Weights of a small mixture-of-experts language model, trained from scratch on English Wikipedia: 816 squared ReLU neurons an expert.
Below are experts of layer 7 (counted from 0) of a mixture-of-experts language model. Rows are named router (the router's row for the expert), down (a neuron's output weights, with its number) and show model dimensions 0-159. Each number is 128 + 24 x the weight over its row's rms, rounded and kept within 0 to 255. Numbers have three digits each.
After each expert's rows: "comes before" lists some tokens at least twice as common just after its tokens as in all text. This comes from a sample of Wikipedia text that the model never trained on. Tokens count by the router's weight.

# expert 4
router:097123114155128130182107142086120150162131133145140091113107118182140143125158098157130097162124133157129136138165133187141114138113129132111096143151079138140128123130128168105136116120085148139143108145176136170138116142108141145125088127138154140116110160120083126137147146179112143125100089137147104139135130109151156117140090123116134165127134104129151160172126098096152102110161117144159155148155098149166113118144135092143157114152129140117122094105144107157130122127158120
down5:092152126102118103097144119163131178130122126114148127107139123119122105125123118160119127117113094113128117109123112133169123096134066145154169104100198152142118104095106113069095126097116126100095122139126137128122156138114104127102117102141105111145096117144137135072161116170121158130127125156130133157150165143172138122140148167118126140102109130135138137133103084092085095124136151144118153111154170120128103142166158130177172144118164105151132147124127127158121116112107103
down6:142118107118156115137122117154158155084160106094162137124080121112105141137129146131129147125126121136107120136132111143088134161127143114101123101145118110118102131150074163169121194095117099162083148131066156122155157161094108101138140149065118114125185111093122157127127139168099135129119117122097117141119189139091185102129113102108127140100128097095139096133139096130152120081097113165122104093136123109192131129117104165110148181084115147112133151130121114120121130151129159
down7:127107093109159119138089113146117135161150158181122118172152125133151128109119151111172132118127116086140116104123129092125103107106149139133127095130133093168129088128101124122149134089116155146132187145167151120088119126133119154181096144103178128118116152154115103108112079168168119120115143114155147141087094109120042132128179081103148091117180106124132156116138105115150112110151133103178146139143143102113136136142147115114155122117127128127092142152139119131095146114089153
down8:134148156109114143157109163155113124152130119134111126104118119124103123103166152119171155118126096132123119089144144122103132104149117108085151135130146117093132110117083102093073138090126151124142109099141127138096165185127098130108109157097153102153131136152106144117123142136127172176151141077120101154131087128112136133120136140119103115173148069134158126125125117145115164147092099082120127123146142146123100145097145145076084108122163123090144138136095136127104121142098105
comes before: " |", ")", " (", " /", " States", ";"

# expert 2
router:122132113130144134131160132176142145131148110140120156122128110105157227145133136103145121112131128131106172158155170130137113121187182121118081117110165119167153137120117123154119165142079139185143155093155123157108086126133149112136130119129085119130154071101104139135166129123123164152157142139119118115094138129129132109131193138111159125105118130158168111142142107141116096142127152057106140132096131129123123129150166126137132119113093084179149137135132138098106161113149158
down5:125069127126143112118180087143169108138165114121126100122119109156116156109116163113112161147158098138127126159081116171154126134144129126179104149141134109116090134104100101165091106096142137096114161130094165142093127148139144103117159099123101104116095105112122120148138101118076103127118129144095118171091110164126099144120185150084163121139167123160087125125132166147156127116119095119119170078135113149137152119144104096128139146142138131144175100139128131186106122152120122
down6:107136134142131137134156145140140133121100147151123167108092123114186077140107139154128145142153084148114158142142116100112117099111108152094173179117143108107132168169155137112098145141132118119072084177152131151145151146116110115149081170124151134136139106129135150078127107155155162156129137106118143118122154167133142106118106136160129132139124105184122162112104130150097111138083148140123166085130131131136104119139146146164121191153119129163154112104102121111104114105117119
down7:115101127152119143119136131123118128124094122150170090172088145103075174134124082088141124122101112151151097107091126151136110163113151163147132101142126137093121137127123165141136143117166088107128111130159109103111111127120133140103108156094139096126133122141102153094139139126137135173123128139105153095121091049098142167168083133112101102121118114128122119114089142098115145119101126100095107157154127111100131155113159164106142148107119166107120143115114103122116117114062119
down8:130120131126120149121128153160063143124102139096121099120153120098168108138128158137163130150107120133095140106133153117130113159184110145110065181102112096138144145172120108135127096135104160110108129093109115163119147101145122155108138128161129146118138112157157127140127114138122115115159111177137111131154140161105155125136129068095133098164092132126113137145132136148167124140116151142141136128144174097129143134078114142095148139130128138083116108138140126120118130151133097
comes before: " ", "|", " first", " season", " time", " year"

# expert 0
router:096126093096126137131109149135082124132133141140120164136106166105127159157123106145117102079120143094107146143119123140103146101130164152174118130122142131135131118129123156106171155103152093140179146108115115096118118123164146095113129130111115172095122099112089096082160146153132138123078094160121141118147150095111072132109121111107114183146091161149090123135145080126111148153112138156140135090124163097116175151134140153159188143173115062162117104162091132153148119128115129
down5:103157160142130080135140136156135157117163084120095135134141093122132104166158131114123122163077108134130127145107144120131135141114130092082131110124163173126125110102108122137136128118081151099129151133131140129132170110080143170142127094141119165124108113121133167153150129059153165135133094090141111063116164099121135162125108142118134139166111179136141090134138146150153067118110116142109137150108143118138102142099121135110117098139134192133148127096101152102168111142110115
down6:122167118131116139102131114132133132150144093118143097136118136129123113153098119142109107141111143180134163120126147125159130084112117161140126092121119122129125139155096139121129166153142140112099139119120077144141115106175127156123174155126083135122147120130119153119103106131093110166108152119125160111135132138136127091176139117127115199084156126147163104137150131084136133144158131156114144167136138116089113160179148118094153098141077133178119163127175156113126160160096117
down7:104087121126117109094155088144133134114117120122083120105130137163097078089071130060135121125114108103099098131146134164095123128134133126126102199113135161125146122126108116150109125133114102102109159099158106144121132156109074149119167105143129103067087132147115150147121073131102143116118140141120124146165156127116104153154116106105134127106135173105135148172148114143137146115167141167097144145151079098156133081165152129125135126115147130147117113117133106132109120110133127
down8:177122103152137116168104138107098102143152164141113128121165141120136122139099131139145102118088119143124117146106111135095131112141122129138082161158129101111156092109123128129154122138138127154114199133112077155113105134161124126189130121135180104142106127161116106080127151112091101112106148099105123134156175160137102107112145157173085139142132092122178095123110194106109152126121150120151128128094087155114140136143170126119115138116128126207114138122133169161147151106150096
comes before: " the", " a", " to", " in", " his", " by"

# expert 6
router:131097146144142133096143112125144082121173114101106145123132132185133135127104128142085133148127148139159184113140155129110098138123146110068149157151163143096131105120145116114109107154105117122139144121139109137087128114145149104152156162155090163131124087169122169187130129155143150142131164114117115161117124151091127157146136115105122124151116155097085155152114113127081094093156168140097100107107143130111122125133083124122110152114120119078148135122128123106151134103141080
down5:147141087131135099099106150135136092135161172106113133110122149186163130116144115161142131130140154110122151137106159140114108145060111136181142115150181113108128130128162144177115175080118101144110091159129085075127113140104115127121116129098148111139112103100114119127149081134128121183161177136102145153132123120113150131161118160137118151099092124114136105176137157116126102112121099146156113116130099137176153117132163127132137088150133124120072117163118125077095118103163123
down6:140159107133118147127123114118175156141141137114096117102184146168120137147140111115138089104160115108051111157136163111104093169114119112145077147143112141141171121115087137124148115072161109108143163118121182151086112081144142106113128150171163133083179138122119114126144133119143173142113164132126130148119126131154132131091143139121131121149145093136102138099154107111142131144145122093129085135124072151096137111120121163178084134106115132128121111110144114145146162081152143
down7:084144161157168124000115123151131120116133123130126141108085156067144144113111118106158133122144130103178144143075123104166098075145111135092110123152094137123122140171121137097153108162118101147105183111120134133151101111157116098125154117120104132136135149134141127102100123123118130102112173131133161135130120096150121148149123132131133148133158130136104140131142173125157131120139141139078128167126137143109112083106130093132146126120108150117099116107080133181102135102129140
down8:120136136126153109141163103141154149136094144126167119134112128096116117144081162126144132145153137105121131157113129165140120110142149161117142166119122150141179131153115161134106109100134115140149095146123069115170173107122132086139128129156128101132126124076145182142150141146098137123150139146127092139146171133143172147100143108117145111160133114144126117123166095137124100101114114172121175112093148140122113171131094184083191136118177123110169125138119117136104090144134145
comes before: "1", "2", "3", "us", "en", "t"

# expert 3
router:117169125134116148198123115160122104119109127082064109127124148160131163119152142143113133143092146123112110126116142139152152135148126150173151141109122133130098123152082120137116113133090086120145119114149134126098140116129144101112138131105138101115181193108130110145172113109122110156118164152065184147113096120130145125152127126149096116086144095127148117132110125092087190161088167126166136105152135093106099182138112130127105127110112127131071150098131137111171128133148141
down5:151127104137167122122106072147120127143070127102186105182089123110119121112121111128129126102138161135121119166117145140151113136152112128133126160112091151122125156113119123112120134134118127136126110134153103135096104108105125152118128115092137132159153119110057144141111120133106135161140108115141131103095102131108093166163089094207114151166128109131124128129136139159113144067144133132114138156170122155149090144172152086140155065132163135158099164118134109144120120147112099
down6:113138099145133126123127121122151094132163122122144107110154107121132150141156109123111164103120150154119117175141115161111159120149152092084134134151102105101141114136129127161169105086114123109164125150123157162153100158121121141148155106188107148135139099136113090130123150139108124113146163108165121140159171114160136167108104130050139087140131134138121176158170106134160107142105128163104131144162132131120124138111119109143130125085105095069124139143147121149133105136171126
down7:109130056139121119077099132094104114117158148155127115115147135108143101145120152134144078155107148128148110145125122163161150146124150066121092093151086115145155132168129110048106114109161113156145131117101134081162117097164121112121100140099096102133138137147151109132097142130118122090122094147082124099121096169082081116123121124085113148083120126143093127118090133120101098113139157161096111134083126160149130092155144129116085118173126099127110135109145099104136099131122121
down8:150097134164156150131112105144111110176072157150103134182130132120179117085161106143090146135110108110100106165126092137160148119151088100113142200127099099130105114123098111145129138111130105164136142125125128168124097117127124121146155089114147113141136119077139111113165137169115106130112163135136122148139112106121104165117165183098068130168176117137096094118121147151125143134142098117122098155154106172130121128147179096176124154107112128114126134148121166126117100168160144
comes before: "s", " of", ".", ",", "ed", " and"

# expert 5
router:109153141182104149140153099150138136118103167153127121155103071110125158132136116123160140169137127136114083143125128091118139147123168084088086115177100145113152120130109123124118132118105149101111131120102151107160154115139080071154114133119115134131150111115123104108113176110143114099131091092118098118102099115091103122141103161103116173127127151147097143146146172110134157169142098141116091125129108091128161150144123091136144121142123107093141121126167147096123161099114127
down5:134127103086115110137168125109161117160165110128146138144097151139071089114125127181112146123128123111143119163151142158134102114125130086151118107127104149108188145135106146157129150104149136090161125151133103149147108135148097127134105104148174170139147095184144136136138094085119129115102110135114149108094144143153081130110074139104116149161142113163116150124101111152091124144109134115142128124138108127129182085111109127110124133087103162110164135150090144098135068107110178
down6:135128111153128084156116158142075128072127166097102169146115154112134156132145086103137097145158149138123184127151161128105096113126121118172129130089111168163129172124106115127172142176140125129159118138155121158118164123135154125103131132122086169104148122127114113126130084112109123100156146131150136132077086109134116172123116131116089122133176140100114134163124119130107168133154159129136100081153143119119132107179164155144148125122133134127127170107118108094172173141131111
down7:058078118169192165154143100156137137099082115137116145113092110114119130150184136140110127136043194134156140118102103123152153139144110116116089134111127108140137203077108134159139119133170151131111134117139147113118108160113103113140116098163107085160138107114099118099137139147120159128112153118150139133122122107125131173108109118110139142082131131138125121129140112146143101118157138115128124119149105152100162147099100137119121128145170145129174116135108107123125118135147114
down8:157137124148160106143074143128152111137115147140075153120150128126145125146113115115150131153130147102137131144106155113134083100108140094076131128138138144147134085075119148151131170136111146157130148133172151130157130130115134079156124095148086133111131148148092077114143087137159049104112119119148182124125100103095167086102127134125108151143115117153136152132122140090098139098089098098153150126164129118137120135101119120091126159094166120139085095141109126119193131166132113
comes before: "0", "9", " |", "5", "4", "8"

# expert 7
router:143134104085117112118150112134123130140128132134123119134182097162142123157142132082149107148153104105138169110114141104128120159126168141125125148139118094155119095128144115150150123088141180126151167064140125116101116069135137118131105147125134121120167131166108119070157152123147142132133173110150084115121106093077087088118128158166106140139109147110083163135162126115169127139168162151119141140154131090136115149142110131208122130128075142143129173135146120128108140101120135
down5:131147097161139108082102154120158113160166115150153144128115110088125118165132086105115118167156150145100165131124121179126113139178167140170112137145117148139175134148139132127107146166184133103095135129126119159090134138139141135139180116115135131170100134122155120167159122107152092126138150131143079160159083159137145128055123127143130135142185163131119124136129086102120140127126140096166105168141131124110154144123114141084118140089176141155145141096146117115152152141143140
down6:105150170130152109098120124149120146140080142137097102161150146102149138075179118139084108166128168121118143120122155107140088157117138127121149146132120115116117145125150084100152135137125101135141117121130129117104167135132113147113137125117103125111131137184139144127106123144122126172114104145087110121084109143103184143127075163141151127116107172141170106124181095116116131181175155136164143123104071120171140108157111156135140130140136074155105135117108143124136109169123149
down7:155104108103107078148132161132123128121142112136149135115139111142151114160151145124118132127155146142186125123101150130119107149100144119069136119147104093177176166137101137133122117131194130150150154156165147098138108116107126145128135141112147105100131058106137129099135159110134097124118152093134134130135121135099063119129151167157110127113128093137107138143156173148139122143120125144192125114151118122098087145100147118114108128124124135089157102137116116163089136183131117
down8:148147117138086097107079112154117139098100108146137103149124152124134102091145123119143101071153123150126129113127114166096127135129109128134177127137118102121145138117110113124097164091132105129137085179190124134154140135115143129156138102138140116149162144103133143099100101105115158157169105125111111100056158102138137069123150114142151127102145153172173123132155100116121112096142104131100114113127146116154134183119119094108140146151134146153142180145155155101144160161079105
comes before: "\n", " The", " (", "\"", " He", " In"